config.toml
num_hidden_layers = 13
hidden_size = 256
n_experts = 32
experts_per_token = 2
d_expert = 224
d_shared_expert = 0
hidden_act = "bilinear"
moe_layers = [0, 1, 2, 3, 4, 5, 6, 7, 8, 9, 10, 11, 12]
router_score = "softmax"
normalize_top_k = true
routed_scale = 1.41
balance_loss = 0.00393
balance_bias = false
router_cosine_scale = 10.0
n_groups = 8
groups_per_token = 3
init_std_router = 0.00723
lr_router = 0.000598
num_attention_heads = 6
num_key_value_heads = 2
head_dim = 32
vocab_size = 32000
norm = "rmsnorm"
norm_place = "pre"
norm_eps = 1e-05
positions = "rope"
rope_theta = 10000.0
rope_fraction = 1.0
qk_norm = false
attn_scale = 0.177
tie_word_embeddings = false
parallel_block = false
init = "uniform"
init_std_qkv = 0.0285
init_std_o = 0.00646
init_std_up = 0.0285
init_std_down = 0.00338
optimizer = "adamw"
learning_rate = 0.00169
beta1 = 0.95
beta2 = 0.95
weight_decay = 0.16
lr_head = 0.00924
max_grad_norm = 1.0
warmup_steps = 457
schedule = "wsd"
decay_fraction = 0.684
decay_shape = "linear"
final_lr_fraction = 0.05
batch_tokens = 262144
max_seq_len = 256
doc_mask = false
z_loss = 1e-05
train_tokens = 1906000000
max_steps = 7271
dataset = "wikipedia_en"
Below are experts of layer 7 (counted from 0) of a mixture-of-experts language model. Rows are named router (the router's row for the expert), gate (a neuron's input weights, with its number), up (a neuron's input weights, with its number), down (a neuron's output weights, with its number) and show model dimensions 64-127. Each number is 200 + 30 x the weight over its row's rms, rounded and kept within 0 to 999.
After each expert's rows: a language model's description of what the expert responds to; "comes after" lists some tokens at least twice as common just before its tokens as in all text. This comes from a sample of Wikipedia text that the model never trained on. Tokens count by the router's weight.

# expert 3
router,151,147,205,229,183,174,171,195,232,190,201,214,240,174,202,160,160,172,236,198,234,157,246,200,182,179,208,190,179,201,218,203,180,185,181,217,208,206,199,258,109,231,213,191,223,120,255,237,253,184,197,188,194,190,170,170,225,201,163,174,164,189,204,187
gate0,239,209,184,176,177,209,196,131,242,185,218,156,229,210,230,207,260,162,242,192,195,171,204,186,200,202,133,232,207,193,176,232,222,221,181,129,222,200,153,171,197,206,208,190,186,198,228,156,180,192,197,246,199,213,159,169,221,241,150,230,209,155,202,215
up0,230,169,210,182,248,227,160,165,253,226,172,193,190,161,224,193,228,206,184,227,210,208,233,173,161,184,212,227,261,214,206,206,187,186,228,188,225,191,208,182,164,231,222,214,193,258,248,167,188,184,224,193,191,175,161,244,245,166,146,195,210,200,187,210
down0,225,147,213,169,189,195,158,212,213,267,222,212,189,220,216,211,169,225,231,218,221,183,157,160,249,199,156,172,220,247,249,193,178,199,188,194,211,175,139,180,138,256,165,186,218,191,228,230,180,148,213,202,204,202,185,187,193,163,241,153,171,188,174,199
gate1,188,302,192,186,258,169,240,236,190,225,190,202,247,216,167,202,225,218,247,165,195,239,203,153,181,207,251,179,230,185,275,187,205,206,214,265,172,263,258,228,188,175,233,222,166,168,182,211,168,211,177,158,245,228,237,194,174,188,196,179,185,229,199,198
up1,281,135,194,258,168,251,205,140,230,218,208,223,239,205,202,179,185,167,202,177,257,237,227,202,189,214,202,196,162,205,111,175,208,192,168,230,190,176,196,214,212,197,229,186,217,214,203,188,207,216,237,200,216,162,254,176,209,215,188,158,227,178,210,218
down1,270,193,200,229,211,209,174,195,233,192,187,194,198,179,210,231,176,176,217,219,202,216,196,212,190,230,179,209,190,190,185,207,223,174,213,264,214,231,190,210,236,161,267,226,216,141,162,190,201,254,197,261,199,244,208,180,199,198,262,184,176,285,179,167
gate2,198,166,176,212,164,188,188,174,231,207,203,181,162,188,223,134,207,221,248,236,213,182,242,207,246,185,235,235,220,218,206,161,230,214,198,150,200,125,233,189,205,201,166,258,197,208,209,174,231,171,225,234,182,207,185,201,226,196,226,207,233,212,189,161
up2,203,187,193,233,236,191,166,207,195,149,220,162,193,181,201,165,149,178,174,223,201,136,206,198,146,227,200,218,208,255,219,206,217,188,192,197,231,234,194,177,203,195,131,240,207,160,253,219,204,209,263,216,186,169,222,174,168,212,179,221,171,181,209,187
down2,193,199,204,197,226,179,173,230,193,270,230,191,183,240,206,201,253,248,162,242,213,141,194,259,158,220,192,262,161,207,171,164,190,145,208,278,209,255,183,169,158,201,202,169,194,174,205,222,245,202,189,155,191,227,191,200,195,240,191,146,193,194,215,204
What it handles: Table cell separators. Pipe separators and semicolons after numbers or empty cells in results and statistics tables, e.g. "Did not advance |", "0;".
comes after: " ", " 0", " —", ")", " 1", " 2"

# expert 1
router,168,197,190,228,206,234,200,231,250,206,220,240,214,195,188,182,254,164,209,185,183,197,206,213,202,174,228,224,245,237,167,168,249,238,208,210,184,195,99,181,227,218,196,151,243,222,176,204,168,220,229,248,197,231,164,206,228,195,236,222,180,181,194,176
gate0,235,255,240,172,222,215,183,215,206,210,180,232,258,170,197,118,194,199,221,202,198,230,247,203,227,178,193,233,230,203,214,233,151,205,239,189,246,187,200,230,195,192,199,141,187,259,210,192,221,205,180,195,196,231,142,207,180,166,169,201,213,218,242,209
up0,203,213,207,217,194,162,228,241,148,169,166,206,216,162,168,265,211,226,183,156,215,227,207,200,164,179,216,214,195,208,201,229,218,226,185,204,183,162,196,180,204,215,182,257,177,183,200,236,224,182,212,195,189,180,155,227,248,194,178,243,140,204,186,200
down0,192,261,222,191,203,190,206,217,170,175,210,193,188,186,181,241,230,195,234,191,194,182,214,189,172,183,211,126,190,208,175,137,173,173,229,221,199,185,182,205,153,245,253,201,230,175,247,178,225,227,188,189,262,160,209,189,179,156,195,195,208,211,175,238
gate1,220,214,268,228,209,153,176,182,227,207,195,190,182,221,225,170,188,140,145,200,234,206,245,189,224,174,153,239,146,142,161,193,264,181,243,250,149,248,191,167,202,223,239,197,203,174,221,170,177,175,216,228,193,215,234,225,183,228,237,171,258,237,258,159
up1,228,199,138,191,190,150,201,213,234,129,204,179,211,162,212,209,173,178,200,158,239,185,214,145,205,258,172,236,178,180,184,174,264,234,237,171,194,195,195,198,220,208,189,238,188,190,231,168,164,192,198,286,174,223,198,258,162,216,234,176,253,172,232,203
down1,161,137,265,222,178,175,251,250,144,190,174,247,223,220,222,156,191,149,239,200,174,223,225,267,206,201,208,202,149,258,177,170,197,196,208,167,163,255,195,186,303,213,177,158,215,225,204,198,190,197,211,213,141,223,193,210,184,138,161,194,186,180,251,186
gate2,150,210,190,220,188,185,179,236,201,124,197,225,227,208,229,211,205,182,211,214,212,242,219,204,164,226,161,218,178,213,240,182,218,191,241,231,195,121,183,199,186,117,226,212,244,180,286,206,195,189,286,212,213,188,254,191,178,196,150,226,183,222,260,186
up2,163,172,200,171,268,206,195,242,162,213,240,190,190,137,199,215,191,264,148,230,218,180,190,213,202,222,248,181,220,166,240,239,173,206,265,177,227,255,203,218,200,183,194,197,221,268,151,240,240,227,184,192,215,162,144,211,174,173,224,253,217,214,184,199
down2,228,192,256,165,179,181,191,248,193,195,173,204,221,226,217,194,210,197,205,185,200,200,225,217,178,198,205,231,217,211,228,233,230,208,204,197,180,192,243,252,173,169,164,264,205,168,204,192,154,193,221,193,205,235,240,223,181,159,196,255,232,223,231,129
What it handles: Line breaks before sections. Line breaks and opening quote marks that start new blocks, such as a line break before ==Critical reception==, table rows, or quoted reviews.
comes after: "\n", ".", " |", "==", " ==", "==="

# expert 30
router,193,213,191,209,206,218,221,198,222,202,188,276,211,186,229,179,165,199,216,221,212,212,151,161,197,211,181,173,229,195,212,146,187,208,234,227,259,177,190,194,172,201,208,213,193,181,197,182,193,148,217,177,139,238,204,283,147,212,213,216,178,189,184,274
gate0,272,150,191,230,161,239,174,198,209,176,232,192,193,170,157,214,185,175,217,167,201,183,214,200,234,206,180,154,135,140,218,156,160,235,203,204,208,217,206,171,212,169,153,191,186,134,215,255,211,209,230,219,232,227,178,204,174,172,198,155,156,274,271,221
up0,180,184,144,169,162,251,171,179,169,190,183,199,264,164,230,199,190,196,200,209,135,208,239,171,152,161,175,194,192,162,118,201,189,236,197,231,218,206,98,216,183,131,224,179,257,149,181,209,189,198,218,168,199,206,185,255,168,184,167,221,223,151,224,258
down0,195,183,219,230,181,185,193,112,183,201,215,227,216,205,244,227,217,192,193,210,158,129,189,214,173,200,231,231,198,247,172,206,198,225,204,284,235,187,209,168,152,194,251,206,204,226,168,244,196,193,244,167,191,196,208,230,233,260,152,257,215,205,234,239
gate1,178,207,196,183,200,160,215,180,211,244,176,224,172,228,210,232,187,277,194,240,187,288,205,199,262,170,204,204,247,270,241,200,214,225,257,185,241,220,244,214,187,222,179,180,192,258,128,217,180,208,243,201,229,172,189,222,216,227,208,208,195,218,161,180
up1,147,189,195,183,164,186,147,207,271,173,237,163,254,221,292,219,172,166,152,153,218,195,182,217,218,202,212,227,199,230,185,224,261,199,201,181,183,133,191,179,227,185,189,231,200,184,228,232,277,199,196,264,233,238,238,205,199,191,195,161,186,189,213,162
down1,213,205,152,211,231,244,189,198,241,215,230,212,177,139,268,243,193,176,175,233,261,202,199,189,161,187,220,174,220,252,211,203,202,205,193,193,279,165,236,164,290,250,190,127,225,191,194,190,200,180,232,230,160,233,167,214,191,212,235,195,186,219,182,181
gate2,242,145,197,210,209,193,167,223,211,187,182,186,237,143,183,215,183,172,179,206,209,189,216,175,185,216,235,152,199,239,197,204,201,214,252,207,241,252,178,168,178,180,196,248,247,166,238,222,215,188,189,180,212,275,178,204,238,205,233,169,200,205,228,213
up2,182,223,162,191,220,167,184,195,292,225,208,212,203,190,174,203,211,228,181,182,170,186,200,150,181,217,232,167,188,198,183,271,119,196,140,219,153,250,200,241,203,174,194,213,190,237,200,156,171,217,134,197,202,164,230,167,228,157,213,200,230,172,267,190
down2,231,155,216,200,212,184,209,175,153,236,190,167,180,184,174,232,154,244,189,181,222,205,232,212,160,189,176,251,193,202,199,221,210,217,230,166,159,228,207,220,159,242,201,194,240,136,185,207,210,218,159,239,183,170,197,188,143,208,196,217,174,245,248,244
What it handles: Line-start markers. Bullet dashes and table pipes starting a new line in lists, infoboxes and tables, e.g. "- Succeeded by", "| 9 | FW".
comes after: "\n", " on", " Born", " He", " co", " non"

# expert 11
router,225,216,178,218,214,208,257,209,185,162,167,183,228,199,199,226,226,164,254,135,241,199,161,206,220,192,189,214,198,216,182,238,181,187,153,181,144,198,230,195,194,184,138,154,201,251,220,235,182,192,238,159,167,250,169,191,165,154,190,214,185,242,190,233
gate0,135,207,197,173,200,208,178,245,216,196,211,254,173,152,223,241,260,181,181,167,262,131,219,182,233,194,138,191,227,234,237,174,196,145,228,184,190,191,223,250,200,198,201,145,221,234,226,199,193,235,156,165,205,171,128,191,235,201,180,193,220,208,193,242
up0,219,181,184,221,212,202,188,204,211,202,210,188,216,196,174,152,234,151,175,170,246,187,192,247,239,235,187,227,221,210,185,247,195,188,171,224,185,177,235,176,178,171,182,176,227,158,223,192,196,177,205,240,244,199,246,160,244,171,159,190,216,205,195,216
down0,175,221,262,201,147,203,209,142,229,178,163,143,227,192,185,216,223,203,177,219,190,176,230,198,208,201,203,146,226,233,239,155,195,223,154,220,178,195,175,229,215,198,156,227,253,178,244,191,155,217,195,210,144,210,217,207,230,241,205,162,167,202,184,194
gate1,258,186,173,217,177,192,181,149,203,189,240,235,188,257,196,223,241,181,261,214,203,168,120,204,197,225,198,190,209,230,228,233,190,246,146,196,215,197,209,197,171,178,198,224,229,235,124,236,211,193,205,200,190,203,253,167,220,167,159,223,165,203,181,169
up1,227,187,227,236,171,178,190,187,265,209,170,242,182,187,215,184,225,159,197,198,214,217,183,141,249,192,191,202,186,189,182,159,196,207,211,183,189,198,221,163,193,220,184,180,197,218,193,211,214,165,198,206,220,188,167,153,197,211,199,214,210,224,181,221
down1,208,204,250,256,269,178,229,212,204,201,145,206,244,218,148,167,243,197,124,187,177,216,214,226,225,222,176,202,133,201,179,257,200,195,192,208,198,207,186,217,177,185,198,229,201,172,210,180,141,189,208,212,177,178,166,186,204,191,178,206,195,225,212,173
gate2,148,192,212,220,191,163,168,202,181,183,176,213,203,115,207,242,197,202,192,231,183,229,224,217,148,250,240,168,219,155,189,210,179,210,165,227,205,166,173,147,211,176,149,181,174,170,135,215,199,258,177,219,227,218,247,192,256,179,184,238,186,229,198,230
up2,269,208,213,175,173,164,173,211,206,185,212,202,205,159,153,152,236,216,230,162,202,170,175,198,223,224,174,184,168,233,196,224,153,229,160,226,162,195,187,150,203,211,211,208,272,223,181,143,156,157,213,193,203,198,179,218,165,169,225,167,215,152,193,226
down2,263,203,179,190,245,189,163,207,222,235,197,187,215,219,191,210,177,146,238,199,191,209,223,124,209,215,211,238,232,211,174,164,227,223,214,183,216,215,220,263,177,254,196,207,199,166,213,219,201,274,211,230,167,215,167,171,157,192,206,222,177,154,239,165
What it handles: Location and description. Articles and prepositions after is or was in descriptions of places and buildings, such as a, in, located, plus Coordinates and Elevation.
comes after: " is", "-", " a", " was", " as", " are"

# expert 14
router,186,218,162,226,206,196,227,189,203,150,197,231,285,183,173,191,195,201,184,182,151,174,208,188,206,209,198,180,203,203,194,229,227,237,150,228,213,191,172,186,199,139,217,175,231,197,211,192,144,242,208,214,219,201,202,210,218,150,194,209,245,183,220,129
gate0,189,227,144,188,197,237,223,192,180,188,222,196,187,155,189,222,228,191,200,169,210,186,219,185,211,178,228,199,174,240,212,229,183,272,251,273,146,221,200,189,187,203,231,209,219,177,201,202,177,189,213,145,191,195,209,224,218,222,199,219,145,207,201,210
up0,233,165,251,178,164,181,244,205,215,226,218,164,190,202,153,192,176,203,186,152,181,228,160,276,111,209,190,157,187,170,227,186,183,194,214,210,215,214,192,201,205,212,204,227,256,172,189,202,175,213,225,219,299,221,232,228,227,203,263,201,159,203,216,211
down0,192,196,209,230,235,208,153,211,218,190,191,226,231,207,217,181,235,216,181,239,211,189,159,205,178,168,205,206,212,207,212,196,141,181,243,212,197,247,197,225,242,255,215,164,174,160,273,217,221,209,177,172,183,243,233,147,206,153,198,231,246,200,206,223
gate1,190,215,177,217,213,236,193,224,171,193,166,179,193,171,210,238,185,232,186,247,243,242,186,171,146,193,152,198,167,200,164,198,243,182,214,214,214,208,204,195,219,181,229,229,193,240,145,164,236,192,231,183,195,228,171,200,158,195,183,210,206,190,200,140
up1,200,218,217,200,222,203,137,203,166,186,199,193,205,143,178,211,215,274,183,184,211,263,232,235,165,216,225,233,208,191,289,223,173,200,212,199,230,228,223,214,214,132,195,192,210,165,206,217,183,258,182,257,222,198,197,219,215,167,189,174,222,191,224,192
down1,203,267,212,202,182,220,234,181,199,203,134,221,140,249,130,156,177,207,197,221,231,212,175,231,213,179,191,202,194,230,213,209,205,199,219,172,164,247,195,201,170,201,229,172,206,174,184,193,205,199,220,184,159,185,249,230,233,203,172,205,216,142,224,217
gate2,189,189,242,177,265,190,220,180,213,218,195,204,214,204,213,198,198,197,219,259,175,176,195,197,166,260,192,196,168,174,174,152,217,196,205,225,175,189,214,238,186,230,161,193,169,189,214,172,236,130,213,206,153,197,238,199,191,210,245,181,179,185,170,235
up2,170,161,238,235,192,201,146,220,206,179,224,184,193,165,198,182,192,234,275,196,192,193,151,175,174,219,215,187,232,226,246,246,233,206,223,201,182,229,174,138,219,257,181,168,270,177,192,193,187,212,188,192,229,214,155,228,232,137,151,160,166,191,169,216
down2,206,209,192,160,156,164,204,205,165,200,243,198,203,214,221,195,144,179,212,216,222,176,259,158,182,176,218,201,188,158,217,226,198,178,157,159,237,187,163,193,296,210,139,158,231,217,165,232,203,173,161,231,205,180,245,183,229,137,231,237,198,193,155,223
What it handles: Definitional opening links. Linking words in opening definitions of songs, albums and species, such as by, from, is, with, featuring, plus heading = marks and Genus.
comes after: "\n", "\"", " is", ")", "See", " It"

# expert 21
router,249,226,178,167,166,201,158,204,239,191,181,153,211,149,196,173,170,123,180,158,221,178,174,170,227,187,207,175,222,220,189,167,212,173,209,200,192,203,220,194,198,230,177,246,225,142,219,171,171,177,179,217,196,218,217,198,208,235,154,192,185,188,210,193
gate0,212,244,223,194,239,213,199,207,198,162,191,209,233,204,181,207,156,223,173,216,232,183,157,266,249,206,180,188,221,262,239,195,257,202,181,220,237,116,223,196,190,134,227,182,260,134,189,182,176,255,252,186,214,202,226,208,199,238,226,188,228,175,255,188
up0,246,157,203,199,143,172,237,203,192,146,188,205,264,222,207,198,196,166,166,211,186,259,179,221,236,190,214,188,218,137,245,217,179,187,230,181,219,222,186,198,244,213,155,184,203,237,236,216,277,209,178,173,215,235,202,200,228,153,201,212,203,170,149,203
down0,162,204,184,195,210,248,127,193,216,155,169,185,179,245,205,185,184,181,212,154,212,168,225,123,170,241,200,187,128,184,267,192,212,193,208,242,198,214,218,194,196,212,173,262,196,217,217,192,220,228,183,223,196,195,166,214,230,222,184,127,202,160,241,200
gate1,195,135,242,221,255,177,189,207,226,159,214,221,152,179,144,183,164,166,155,232,193,138,176,219,204,234,220,212,173,189,205,177,217,167,196,219,214,189,177,187,166,199,210,185,227,167,190,220,192,234,154,229,209,211,203,155,184,145,166,228,162,199,231,203
up1,184,226,194,177,210,123,181,254,199,203,231,188,213,230,211,218,229,210,217,152,241,216,207,203,207,152,165,208,185,181,223,158,208,231,189,168,169,258,241,190,200,195,173,180,181,185,214,222,186,195,164,190,240,159,186,198,193,187,193,171,248,141,119,225
down1,212,205,180,176,170,178,188,234,204,178,185,196,177,206,165,180,197,211,241,219,183,202,176,137,193,225,157,213,228,170,218,188,203,178,199,136,203,165,168,216,198,239,202,210,179,184,140,183,176,159,148,202,178,220,168,187,170,190,190,214,231,229,174,171
gate2,196,170,206,193,226,192,202,163,153,152,185,171,202,228,189,223,196,166,169,213,247,187,178,202,260,222,180,231,193,222,225,142,163,195,175,175,225,208,216,156,218,193,216,191,181,243,162,232,257,192,210,180,198,195,174,236,153,191,222,141,189,248,138,180
up2,207,206,206,191,204,218,200,252,188,211,169,222,164,192,201,183,209,229,226,204,159,192,203,191,197,165,194,176,176,172,182,163,200,199,272,225,144,167,251,202,155,197,215,196,161,192,181,181,169,217,180,169,214,163,181,178,181,160,155,188,234,140,188,217
down2,187,192,122,220,221,199,185,178,199,211,178,172,220,155,188,183,256,212,153,217,191,196,201,151,207,184,189,238,190,193,205,240,223,210,221,181,208,205,160,180,209,154,201,138,225,213,214,200,193,228,197,256,186,220,177,182,177,191,190,203,254,181,242,221
What it handles: Numbers in data tables. Numbers opening a table cell, such as vote counts, percentages and scores in election and sports tables, e.g. 52.64, 33, 0–1.
comes after: " |", ";", "|", " 0;", " with", " –"

# expert 16
router,245,204,178,160,161,230,168,289,171,203,211,174,220,173,222,225,243,228,259,173,167,146,247,182,179,168,222,162,192,150,161,187,131,239,188,177,210,247,243,217,194,223,202,203,205,225,237,174,227,199,190,158,213,177,134,197,182,172,206,139,243,181,166,189
gate0,204,194,151,182,249,197,255,194,187,210,144,196,215,281,206,232,253,214,230,254,201,188,184,231,211,245,140,158,173,249,169,188,207,212,244,189,211,199,253,231,208,232,204,186,226,246,158,179,199,161,204,191,282,159,247,211,159,225,191,199,206,225,237,198
up0,197,214,199,215,232,187,216,193,200,167,250,190,211,170,220,179,194,226,221,178,165,192,173,184,231,218,221,155,170,204,210,168,180,251,197,233,171,202,141,229,261,245,158,228,161,213,220,176,148,256,191,190,141,182,223,171,230,213,189,156,224,224,195,180
down0,215,245,173,227,166,183,133,237,212,190,206,179,177,193,206,213,233,222,209,185,183,171,215,170,188,148,189,157,218,158,217,147,171,227,168,216,233,210,174,233,259,212,180,181,250,162,206,234,241,192,200,238,178,180,213,167,194,253,216,159,170,267,147,168
gate1,193,134,226,202,182,192,241,225,211,268,186,235,207,204,228,167,194,162,235,207,190,197,193,174,150,201,235,195,224,274,249,175,206,203,234,186,184,167,197,208,168,208,143,204,165,256,197,161,171,256,207,203,209,192,242,148,134,212,186,255,154,143,239,238
up1,150,200,207,190,206,178,224,186,217,198,186,172,220,204,203,210,234,186,179,163,205,161,188,161,177,180,216,216,234,160,161,161,237,206,238,161,211,257,173,135,168,208,160,187,182,190,176,176,255,183,221,225,256,169,248,190,230,153,189,190,228,162,270,170
down1,192,198,214,194,217,156,236,276,254,215,166,207,216,173,202,216,183,196,177,161,170,179,189,178,208,237,162,224,155,226,186,199,204,211,175,156,195,164,205,201,213,173,167,188,216,170,162,183,219,194,215,178,222,192,191,180,216,239,164,248,143,251,214,207
gate2,220,208,217,210,173,237,136,164,216,175,218,227,240,240,209,186,232,170,193,185,235,219,235,201,179,184,163,246,188,227,221,159,228,180,146,221,228,228,195,179,218,168,227,229,235,221,227,175,172,267,235,236,188,197,167,231,205,220,231,185,170,205,187,218
up2,226,207,262,213,217,168,158,191,183,204,221,215,287,189,199,215,135,192,236,193,179,221,196,183,204,208,192,193,258,249,174,176,153,177,188,187,233,190,140,238,232,199,227,204,163,229,170,178,193,205,222,254,168,215,171,198,183,168,188,192,215,128,228,160
down2,185,215,187,244,225,206,244,175,163,213,216,203,127,234,198,215,185,204,197,208,237,216,215,191,191,217,210,182,239,133,253,191,205,240,186,138,204,228,184,232,208,220,176,176,173,148,246,198,166,230,186,216,212,215,231,141,178,265,197,193,176,213,207,156
What it handles: Word fragments and cells. Mid-word pieces of split or rare words (ence-phalitis, re-er-ected, con-gol-ana) and some table pipes, small numbers and spaces in tables.
comes after: " ", "|", " (", "-", " \"", " S"

# expert 9
router,184,215,193,191,184,230,153,192,259,222,216,187,204,159,187,231,116,201,195,207,209,210,227,215,211,142,193,206,152,175,225,203,250,224,192,225,231,193,228,195,194,208,212,175,205,195,209,201,176,192,202,202,239,190,212,200,183,162,222,223,148,229,217,200
gate0,219,159,220,215,188,215,185,241,196,186,162,236,199,211,270,181,191,170,180,195,203,176,148,207,181,191,239,158,229,157,189,189,221,207,229,221,245,219,201,221,213,202,191,197,246,178,205,218,178,159,238,215,233,181,214,211,225,215,255,182,155,222,202,201
up0,159,188,186,271,139,193,233,179,171,183,207,184,206,181,195,203,242,184,252,218,219,198,193,181,191,206,164,243,173,166,159,188,215,240,189,169,198,228,219,203,219,177,201,233,133,247,209,195,229,177,201,174,176,254,166,170,207,240,190,235,235,156,187,215
down0,143,222,189,238,191,219,186,232,236,174,211,177,234,222,218,243,253,192,184,202,223,264,264,183,198,207,205,170,183,135,240,216,140,188,177,237,186,239,174,242,317,151,215,256,229,194,242,211,231,149,217,169,188,227,205,149,198,258,211,194,179,221,192,184
gate1,205,272,209,200,274,257,225,233,265,208,228,216,231,214,177,183,210,221,233,223,226,225,256,115,167,182,210,160,233,188,270,203,193,167,211,136,208,216,223,188,189,167,173,162,190,185,163,202,251,158,198,208,206,159,217,216,156,193,186,215,237,183,134,249
up1,200,209,266,187,197,189,203,154,166,197,253,226,233,195,197,175,215,191,186,193,187,287,176,216,218,156,225,209,214,218,193,178,216,192,185,223,250,256,267,225,189,115,240,193,258,221,221,242,170,260,187,238,191,217,180,193,230,197,229,209,210,207,263,184
down1,187,185,199,206,220,176,184,175,223,232,155,194,212,219,194,218,210,192,217,191,207,162,166,173,177,191,159,154,200,193,231,246,195,212,177,219,253,216,191,144,248,190,150,201,196,185,182,232,237,192,194,216,192,189,251,225,201,193,182,174,188,213,182,202
gate2,162,161,226,205,204,216,203,158,210,230,208,175,189,97,217,204,235,199,155,186,186,182,189,213,229,182,246,205,244,195,216,193,243,180,215,222,186,176,173,179,212,206,195,252,196,192,211,224,193,188,243,126,200,162,233,181,193,192,218,244,185,170,241,163
up2,213,157,195,178,197,209,198,186,139,200,212,171,228,223,229,204,187,208,196,214,186,178,202,213,240,159,247,161,227,201,253,201,192,186,214,172,245,200,199,250,195,192,235,247,174,210,183,255,166,184,145,197,214,161,177,224,174,172,178,181,175,193,161,257
down2,231,248,140,172,173,159,188,267,187,220,209,174,222,249,197,195,197,260,195,210,216,190,222,211,196,219,199,212,163,159,222,220,169,188,174,153,164,219,223,223,201,191,167,219,205,202,211,176,202,217,198,196,236,249,218,252,188,230,203,180,231,204,225,174
What it handles: Articles and ordinals. Articles after prepositions (the, a, an) and ordinal or decade suffixes after numbers, e.g. 77th, 82nd, 1990s, 15-minute.
comes after: " of", " in", " to", " at", " for", "."